config.yaml
n_experts: 32
d_expert: 304
router_score: "sigmoid"
normalize_top_k: false
lr_router: 0.000889
optimizer: "adamw"
Below are experts of layer 9 (counted from 0) of a mixture-of-experts language model. Rows are named down (a neuron's output weights, with its number) and show model dimensions 0-127. Each number is 50 + 15 x the weight over its row's rms, rounded and kept within 0 to 99.
Before each expert's rows: "raises" lists some tokens whose logits its average output raises strongly, later layers aside; "comes before" lists some tokens at least twice as common just after its tokens as in all text. This comes from a sample of Wikipedia text that the model never trained on. Tokens count by the router's weight.

# expert 14
raises: "1", "2", "0", "th", "3", "9"
comes before: "1", "0", "9", "2", "8", "7"
down0:47 41 63 52 27 41 61 59 65 45 66 46 41 61 56 36 36 56 16 84 19 51 63 51 69 49 71 44 63 81 55 49 48 25 48 65 60 80 59 54 47 51 38 49 46 32 61 53 52 20 44 38 25 34 68 56 68 26 78 41 30 49 54 33 58 66 40 29 52 57 43 68 38 56 57 64 56 84 57 63 35 64 65 53 64 42 56 47 65 86 51 27 18 43 43 55 41 52 51 48 74 50 36 57 20 25 52 75 48 73 62 69 57 68 23 30 50 55 46 58 57 40 70 39 59 50 53 56
down1:47 17 56 31 76 37 26 36 88 73 17 54 59 60 87 46 44 57 70 73 61 83 39 49 51 36 63 36 50 45 52 48 40 58 43 41 52 26 69 55 61 80 47 28 53 60 64 84 63 44 56 35 41 56 48 38 59 43 46 33 44 61 65 57 56 44 69 41 57 40 31 17 61 36 53 41 62 30 43 47 64 46 45 38 32 05 30 39 37 63 73 50 34 26 55 46 75 42 55 30 64 51 56 59 67 47 44 48 70 49 44 60 44 47 54 37 72 49 59 24 52 63 56 42 52 42 48 54

# expert 2
raises: " ", "\n", " A"
comes before: " ", "\n", " —", " W", " L", " +"
down0:50 51 39 43 47 90 46 38 53 45 44 54 32 27 28 49 63 50 64 41 43 48 34 60 33 80 52 46 56 43 56 26 49 39 33 58 56 51 61 70 40 39 44 30 73 60 67 42 68 68 77 65 62 43 76 50 65 32 46 20 44 44 52 45 47 21 56 69 42 49 68 72 17 32 61 53 34 10 55 50 63 55 47 04 52 32 48 48 57 61 56 45 55 52 53 41 53 41 69 35 31 38 41 26 60 66 32 18 50 62 55 36 52 81 21 57 57 67 38 48 75 65 40 55 48 57 48 66
down1:31 59 54 57 38 73 43 38 44 51 46 48 64 40 28 62 31 81 42 41 68 59 55 63 38 24 33 44 55 24 66 52 35 32 48 75 71 55 59 70 58 77 63 58 50 48 51 27 37 52 74 60 59 25 56 68 63 53 56 66 40 63 40 79 47 63 39 81 45 48 61 81 66 45 45 56 29 46 36 42 70 36 22 42 51 51 33 56 63 42 67 49 53 67 74 36 07 62 76 55 29 40 69 61 57 70 58 49 17 35 38 37 57 37 45 51 44 25 60 43 73 31 58 36 52 56 55 57

# expert 26
raises: "0", ",", "4", "'", "7"
comes before: "0", "9", "1", "5", "8", "4"
down0:27 57 88 56 36 49 36 45 61 63 62 29 50 37 54 47 49 71 63 33 43 43 54 44 43 40 44 41 29 61 62 59 26 39 29 35 73 48 44 61 37 56 27 55 61 51 40 38 25 94 42 59 56 38 68 66 38 48 59 55 83 53 43 63 52 53 62 66 24 24 38 73 56 58 43 57 38 48 62 55 29 37 43 83 53 59 51 49 31 49 66 39 69 58 61 70 19 70 57 42 65 40 28 56 51 78 62 50 29 23 29 50 41 63 54 56 36 21 29 42 40 67 25 50 68 38 52 33
down1:33 53 67 50 32 49 52 29 46 50 57 57 20 34 49 35 43 62 68 64 75 82 48 43 68 55 54 30 52 46 32 38 67 55 54 49 73 29 15 45 31 55 21 55 62 55 87 31 49 62 42 66 63 47 49 67 53 48 64 41 61 40 46 56 67 45 42 42 37 59 69 54 34 66 42 54 41 50 56 33 71 53 38 79 33 56 48 39 79 48 91 59 86 53 80 49 41 49 48 40 47 77 68 54 51 66 35 38 61 07 47 41 41 42 45 34 65 55 16 64 59 63 40 47 47 50 44 44

# expert 0
raises: "1", "2", "3", "earn", "6", "9"
comes before: "1", "2", "3", "4", "6", "whose"
down0:87 73 64 72 47 61 71 28 34 65 61 33 54 41 64 51 73 37 35 49 52 56 64 53 64 38 56 31 45 41 28 58 69 47 36 45 51 43 35 66 76 69 30 83 39 45 59 51 33 50 66 27 73 45 63 43 44 25 57 74 51 51 17 43 34 19 41 61 27 40 64 53 39 55 41 63 44 62 55 71 37 49 49 28 54 43 54 54 73 56 44 61 21 20 42 61 82 53 49 50 59 60 09 30 58 49 45 62 40 63 67 60 40 41 38 65 47 40 49 68 66 55 50 53 82 60 53 48
down1:36 54 69 50 49 79 49 42 45 50 73 71 66 67 37 56 38 57 35 64 00 39 46 64 45 51 34 43 44 36 52 68 34 54 45 42 42 34 35 21 43 53 36 63 32 81 47 32 51 63 35 59 50 62 39 72 85 81 57 41 65 72 67 41 39 48 64 41 49 54 40 45 58 36 45 81 51 31 42 52 36 54 47 71 48 60 61 16 26 39 43 46 63 40 54 64 56 39 43 54 53 50 70 69 66 79 63 60 80 56 53 54 44 30 31 63 63 50 70 46 30 52 72 44 74 69 58 40

# expert 5
raises: " ", ",", "-", " and", ".", "s"
comes before: "s", " of", " and", "t", "al", "ment"
down0:38 27 71 31 39 45 37 73 46 51 52 39 62 54 82 69 27 58 39 37 34 28 44 35 50 54 64 12 52 47 30 48 57 48 45 47 28 62 74 53 67 60 57 29 33 32 42 44 32 48 35 50 61 56 62 51 43 26 22 64 75 23 70 63 63 70 41 49 45 49 65 34 50 56 68 54 57 74 52 46 62 56 19 28 58 38 31 67 33 41 23 44 72 79 36 53 29 31 44 41 51 51 38 21 72 47 39 30 74 51 59 39 58 58 40 39 49 36 73 53 68 51 70 33 41 50 34 37
down1:44 50 47 45 54 68 54 53 22 53 40 49 70 34 47 66 60 41 74 75 81 64 57 61 40 41 63 56 42 72 37 48 64 56 52 36 60 42 47 47 80 25 53 41 57 51 80 11 54 55 42 51 64 46 57 58 57 60 48 59 43 71 40 53 68 49 55 34 50 41 53 41 68 42 18 78 71 61 60 55 51 71 58 78 88 61 54 68 34 38 28 03 49 61 33 63 66 54 72 48 17 41 68 51 62 78 43 46 48 50 41 64 47 52 36 33 40 41 34 34 55 27 33 69 35 51 38 47

# expert 28
raises: ",", "\n", " |", ".", "'", " to"
comes before: ",", ".", " and", " (", "'", "i"
down0:37 60 23 50 62 61 39 84 65 53 50 47 51 65 41 46 52 50 59 53 44 40 59 37 22 85 52 72 51 48 68 58 85 60 76 41 36 66 48 69 48 82 44 55 86 52 23 42 54 37 77 62 37 56 45 64 42 75 45 75 51 53 39 41 59 69 51 58 59 59 57 33 40 68 49 51 68 53 50 59 40 03 36 47 61 55 45 47 63 85 35 70 69 77 47 37 48 37 54 68 59 20 61 44 31 55 48 43 50 64 27 39 56 30 59 67 47 48 48 42 31 74 63 56 49 66 45 54
down1:61 57 39 44 52 41 49 72 43 31 31 55 44 44 43 16 62 60 55 52 63 71 41 62 55 44 66 46 66 35 65 34 45 93 52 38 44 36 44 64 87 26 84 64 61 67 49 54 66 45 57 29 59 54 46 42 73 62 67 53 44 52 41 58 34 47 70 71 27 41 63 74 33 00 49 43 58 37 44 59 39 41 70 66 25 50 56 58 23 52 45 53 40 26 31 22 57 61 58 39 54 33 25 75 47 61 44 56 59 58 44 51 42 19 64 49 52 49 56 39 38 56 65 81 54 57 45 62

# expert 13
raises: ".", " ", ",", "0", "-", "5"
comes before: "0", ".", "5", "8", "4", "3"
down0:67 46 55 31 41 51 72 36 31 41 51 71 64 58 39 31 60 52 64 51 35 66 52 46 65 40 68 56 78 14 24 53 43 46 44 30 54 24 46 59 60 50 47 54 47 23 72 30 63 45 57 40 30 52 58 31 62 53 57 53 59 55 76 35 47 38 25 27 67 49 21 56 62 69 82 37 47 39 69 32 24 39 51 91 40 63 57 52 25 51 27 36 31 41 63 45 48 33 34 49 48 44 59 33 49 51 38 43 60 48 26 68 57 67 33 45 46 54 29 54 74 55 65 45 21 35 39 80
down1:35 54 49 43 55 52 29 63 63 71 55 55 32 70 41 54 66 34 54 47 53 42 63 49 20 30 47 35 66 26 38 61 54 53 58 42 49 52 62 31 52 39 70 57 70 81 44 40 30 70 28 40 66 51 48 46 73 37 74 56 23 54 88 43 41 44 43 23 31 52 53 43 65 35 42 51 41 63 46 56 44 13 54 66 70 67 77 35 39 66 75 78 49 24 76 37 36 48 41 36 78 50 58 72 39 70 21 72 38 47 45 45 53 66 43 44 64 66 52 68 66 61 53 65 74 59 46 50

# expert 29
raises: " ", " the", " a", ",", "\n"
comes before: " ", " the", " his", " of", " a", "ing"
down0:31 54 29 65 36 80 51 65 42 73 42 39 63 46 51 51 56 61 53 82 61 48 51 53 06 32 49 64 29 68 49 58 14 53 48 51 29 62 57 30 49 60 55 44 54 52 72 70 70 62 71 49 84 60 64 78 28 79 25 52 62 68 44 48 70 38 59 43 54 59 43 57 49 57 59 37 50 69 50 37 60 63 44 44 69 62 37 58 28 19 31 37 28 39 50 37 82 32 33 71 28 48 61 58 58 55 46 58 48 42 75 33 40 33 56 43 52 51 58 46 71 81 50 65 50 41 49 55
down1:63 67 48 62 44 71 71 49 51 22 50 60 80 47 48 48 67 52 15 71 72 63 38 64 30 55 55 40 50 49 77 46 26 61 33 51 65 40 52 73 58 30 64 40 44 35 33 73 47 18 81 39 36 68 33 19 39 29 54 49 61 92 66 51 46 49 44 56 34 69 62 36 72 33 48 57 27 25 36 57 46 48 53 52 41 59 60 32 42 69 15 50 63 65 47 43 36 60 55 40 44 46 37 38 41 54 63 60 42 56 37 43 34 44 33 19 42 37 25 38 34 53 35 62 56 59 58 42

# expert 21
raises: "\n", " ", "===", "\""
comes before: "\n", "-", "1", "born", "2", "age"
down0:57 48 42 43 37 40 61 50 73 55 52 54 23 45 86 87 45 55 39 45 39 95 49 72 48 36 43 57 57 57 63 47 44 77 43 67 59 49 71 62 60 51 57 30 32 34 47 77 39 69 51 22 82 47 42 53 45 39 63 53 57 40 38 31 37 34 73 64 40 63 46 46 42 53 57 42 10 58 60 76 39 59 44 73 44 50 54 51 56 51 80 19 48 46 43 46 58 32 80 70 70 50 67 34 62 68 38 65 24 39 63 35 46 57 49 45 81 39 51 61 65 42 34 37 58 58 34 47
down1:06 39 36 28 62 64 61 44 78 40 73 59 58 46 30 61 58 33 54 59 58 44 66 50 40 25 45 64 62 69 49 38 69 56 17 78 27 50 77 58 35 33 50 58 10 38 39 36 19 47 62 40 64 64 41 32 55 46 45 43 48 62 28 56 65 48 41 44 73 60 48 49 59 46 34 45 71 51 20 70 67 45 22 38 54 44 67 39 45 49 52 49 55 36 60 60 68 56 59 55 68 50 53 53 39 50 80 38 87 49 62 64 57 72 46 46 52 23 61 33 72 61 56 63 45 67 47 33

# expert 6
raises: " ", " as", " the", " a"
comes before: " and", " the", " a", " which", " but", " he"
down0:44 45 54 20 65 61 62 62 20 68 51 57 52 27 47 57 33 32 87 58 37 55 36 75 35 57 60 46 44 59 42 60 48 50 19 38 54 53 64 16 64 59 45 51 43 33 47 47 51 49 56 61 59 30 42 36 40 54 27 57 55 57 34 79 39 53 39 50 39 63 47 53 48 53 15 37 51 48 54 48 29 49 81 34 72 54 57 51 52 78 40 41 41 55 55 38 31 43 75 57 41 50 62 56 19 53 57 73 33 76 65 52 33 49 79 68 47 76 45 31 54 35 51 75 57 30 87 80
down1:36 55 49 58 45 48 19 69 62 34 71 69 52 59 68 44 63 54 22 56 30 44 34 43 46 31 39 45 29 68 30 75 56 45 62 12 41 58 35 54 39 60 41 54 63 68 50 40 42 64 40 34 54 43 59 24 86 72 90 47 48 40 51 51 70 89 52 53 47 44 60 42 69 28 61 58 71 17 38 42 44 52 59 62 32 52 48 57 66 38 67 57 56 15 49 62 58 47 47 53 25 53 63 60 48 58 61 45 34 31 53 30 43 76 44 47 46 48 54 64 81 68 50 33 61 28 38 34

# expert 15
raises: "dge", "sp", "ón", "c", "old", "mill"
comes before: " ", " The", "\n", " •", " In", " Born"
down0:48 39 53 42 52 59 58 54 46 51 30 65 60 56 35 67 30 65 57 48 45 42 57 42 68 60 51 46 57 65 39 53 65 42 65 37 54 58 36 55 75 44 44 58 58 21 45 35 44 82 67 76 53 57 40 44 99 68 32 46 40 59 55 88 38 71 30 68 55 36 29 21 38 58 58 30 51 49 44 58 62 45 85 63 68 32 49 73 61 68 65 55 45 80 24 37 41 73 07 39 44 58 60 59 60 66 44 29 45 40 30 62 44 41 52 49 58 70 47 49 52 37 48 44 54 33 39 79
down1:67 47 48 63 39 53 64 46 20 38 52 70 64 63 27 62 52 60 57 42 47 52 24 58 63 47 19 42 74 64 56 31 59 67 49 31 65 70 45 43 18 23 56 64 59 25 57 30 50 73 26 28 63 68 59 42 47 39 58 45 53 47 45 49 43 60 62 36 41 32 57 37 53 54 38 29 57 27 52 33 53 34 43 35 47 47 45 31 64 62 47 50 59 99 72 32 51 46 84 59 70 42 43 70 69 56 37 36 57 47 70 51 52 46 44 64 65 42 28 79 63 45 69 52 38 81 42 65

# expert 10
raises: " ", "\n", ",", " (", " in", " and"
comes before: " |", " (", ")", "\n", ":", "N"
down0:30 67 45 38 43 34 70 51 24 58 61 30 58 41 53 69 48 53 72 50 56 39 37 44 46 64 23 50 54 73 26 75 76 41 29 56 65 65 66 31 54 53 40 73 61 50 45 61 33 60 54 43 55 73 63 49 13 43 71 59 36 48 50 34 43 45 09 38 60 57 47 84 56 40 34 37 46 55 42 30 43 30 64 71 52 72 62 57 73 69 52 07 50 42 39 39 64 50 37 61 45 48 50 32 57 78 32 59 61 71 54 32 53 43 62 51 64 25 69 41 36 45 25 58 40 30 45 42
down1:32 40 22 38 42 53 64 39 57 65 68 56 47 66 56 45 63 42 57 30 61 47 61 68 38 41 61 51 65 61 88 36 57 13 47 61 37 42 55 57 58 54 45 52 31 35 66 42 66 37 47 57 59 71 62 37 38 77 52 66 16 58 31 51 47 62 47 44 42 36 33 42 39 42 51 70 39 40 33 34 57 67 80 45 72 55 71 34 33 42 76 34 47 40 43 51 46 82 58 46 66 42 43 57 64 31 20 47 22 64 79 63 43 77 61 51 68 81 39 41 52 30 73 36 25 68 47 49

# expert 22
raises: " ", ",", " the", " in", ".", "s"
comes before: " to", "s", " that", " of", ",", " in"
down0:44 50 54 23 55 48 54 48 52 74 52 69 42 39 61 49 63 37 61 39 39 46 60 54 58 65 42 49 53 47 51 16 75 40 41 58 38 40 50 38 58 77 55 66 48 32 63 37 28 78 46 41 73 45 62 67 34 75 41 36 28 31 53 19 63 45 49 49 60 56 55 36 35 46 51 30 51 02 65 36 45 44 45 52 56 51 49 36 75 39 91 61 64 13 81 43 49 52 57 50 36 47 45 77 50 57 50 40 44 63 59 44 80 56 52 60 61 53 49 53 71 78 86 46 58 47 40 85
down1:37 43 58 53 48 60 38 38 59 76 48 42 39 32 49 26 55 37 41 49 14 16 41 47 28 33 81 37 40 44 83 32 51 33 32 49 53 54 27 53 65 56 39 56 26 43 51 37 41 66 36 37 33 45 46 57 60 51 62 58 59 38 79 54 54 57 56 52 30 57 44 64 41 63 70 47 45 70 47 69 56 51 61 57 59 28 55 34 34 35 36 64 28 44 59 58 41 44 26 47 36 59 66 75 32 28 88 37 20 31 55 65 44 56 25 73 19 48 27 50 70 33 58 69 60 54 30 63

# expert 24
raises: " ", " in", " and", " as", ",", " for"
comes before: ":", " by", " in", " on", " as", " for"
down0:70 51 87 46 57 53 19 50 49 65 71 66 53 25 50 65 32 55 16 29 54 36 43 45 55 34 19 26 34 53 25 53 49 82 32 60 56 61 61 63 56 39 57 54 58 40 39 40 44 60 55 70 47 50 59 35 70 57 35 40 26 44 49 38 41 43 59 46 48 44 28 63 47 45 14 54 72 48 47 74 58 37 72 61 92 46 57 49 62 41 43 57 50 64 42 60 44 64 29 44 76 34 67 29 54 63 37 81 62 57 44 65 56 19 36 33 83 53 32 38 37 52 52 50 51 41 56 49
down1:58 81 62 55 57 63 41 63 74 64 44 49 39 31 36 48 21 52 49 36 50 42 38 61 84 54 39 28 65 57 47 18 53 39 43 42 58 44 77 66 33 51 46 64 32 69 46 42 39 58 33 45 46 39 31 45 18 47 63 37 50 39 32 63 45 46 63 85 57 53 43 39 50 20 42 50 21 62 55 42 75 62 46 59 85 63 50 70 26 49 80 49 65 52 41 67 49 55 74 36 59 72 37 58 69 49 47 37 55 52 59 30 20 53 71 71 74 67 48 46 73 26 44 69 66 54 46 59

# expert 25
raises: " ", " a", " the"
comes before: " ", "3", "5", "4", " member", " voyage"
down0:75 35 44 58 39 51 60 72 72 48 39 66 56 59 42 01 49 42 49 44 25 33 49 44 30 40 70 43 38 49 52 45 56 58 31 63 25 40 77 52 64 65 65 56 71 56 49 29 64 44 37 58 54 53 69 28 46 54 37 47 51 60 51 38 40 45 67 44 47 51 44 56 81 35 43 46 39 60 46 59 44 43 80 52 45 65 54 65 48 20 72 43 41 51 43 53 26 61 54 23 80 61 28 59 37 16 35 59 44 35 25 47 16 42 66 18 46 52 22 30 59 43 20 53 51 38 65 43
down1:57 69 45 54 39 43 37 42 27 39 54 58 50 44 35 56 58 67 43 55 39 52 42 64 77 72 53 28 24 58 63 42 31 49 35 39 48 33 42 50 45 21 38 41 38 50 18 73 75 81 30 16 32 82 55 23 68 27 59 45 78 62 75 43 76 41 56 51 26 34 36 45 62 63 50 78 42 37 55 47 41 40 65 40 56 51 49 83 57 59 49 71 57 26 65 57 68 62 50 46 43 48 51 51 67 54 75 45 72 62 52 60 39 38 63 37 56 71 65 54 63 61 46 85 64 62 42 48

# expert 4
raises: "|", "\n", "-", "===", "The", "In"
comes before: "|", "-", "\n", "==", "The", "==="
down0:57 62 55 62 75 51 61 44 73 26 55 29 34 78 66 35 68 66 13 21 52 45 52 57 45 43 43 55 54 75 41 52 59 65 46 56 24 39 67 40 41 65 67 54 51 57 48 63 45 47 62 18 43 37 38 61 55 61 59 57 58 53 46 63 56 58 43 29 47 43 27 59 71 53 48 59 49 64 47 53 33 41 39 56 56 47 52 59 57 49 33 32 40 71 70 48 21 56 51 42 42 67 42 99 24 35 48 33 51 22 79 58 78 67 37 63 23 49 47 57 51 77 65 37 60 82 30 64
down1:67 52 55 46 48 31 60 42 59 61 17 57 78 53 20 59 21 76 77 57 55 38 43 58 44 76 34 61 45 52 58 84 23 51 44 37 47 42 50 63 37 66 53 38 40 41 60 25 60 36 50 53 43 51 36 60 76 39 85 83 31 51 58 38 39 65 59 66 65 68 39 46 42 45 45 38 62 71 35 77 51 68 60 47 35 58 54 13 60 47 37 27 49 24 51 42 37 41 17 65 30 55 66 42 66 59 37 39 48 53 30 62 50 26 27 57 54 57 62 35 48 66 39 32 46 64 35 56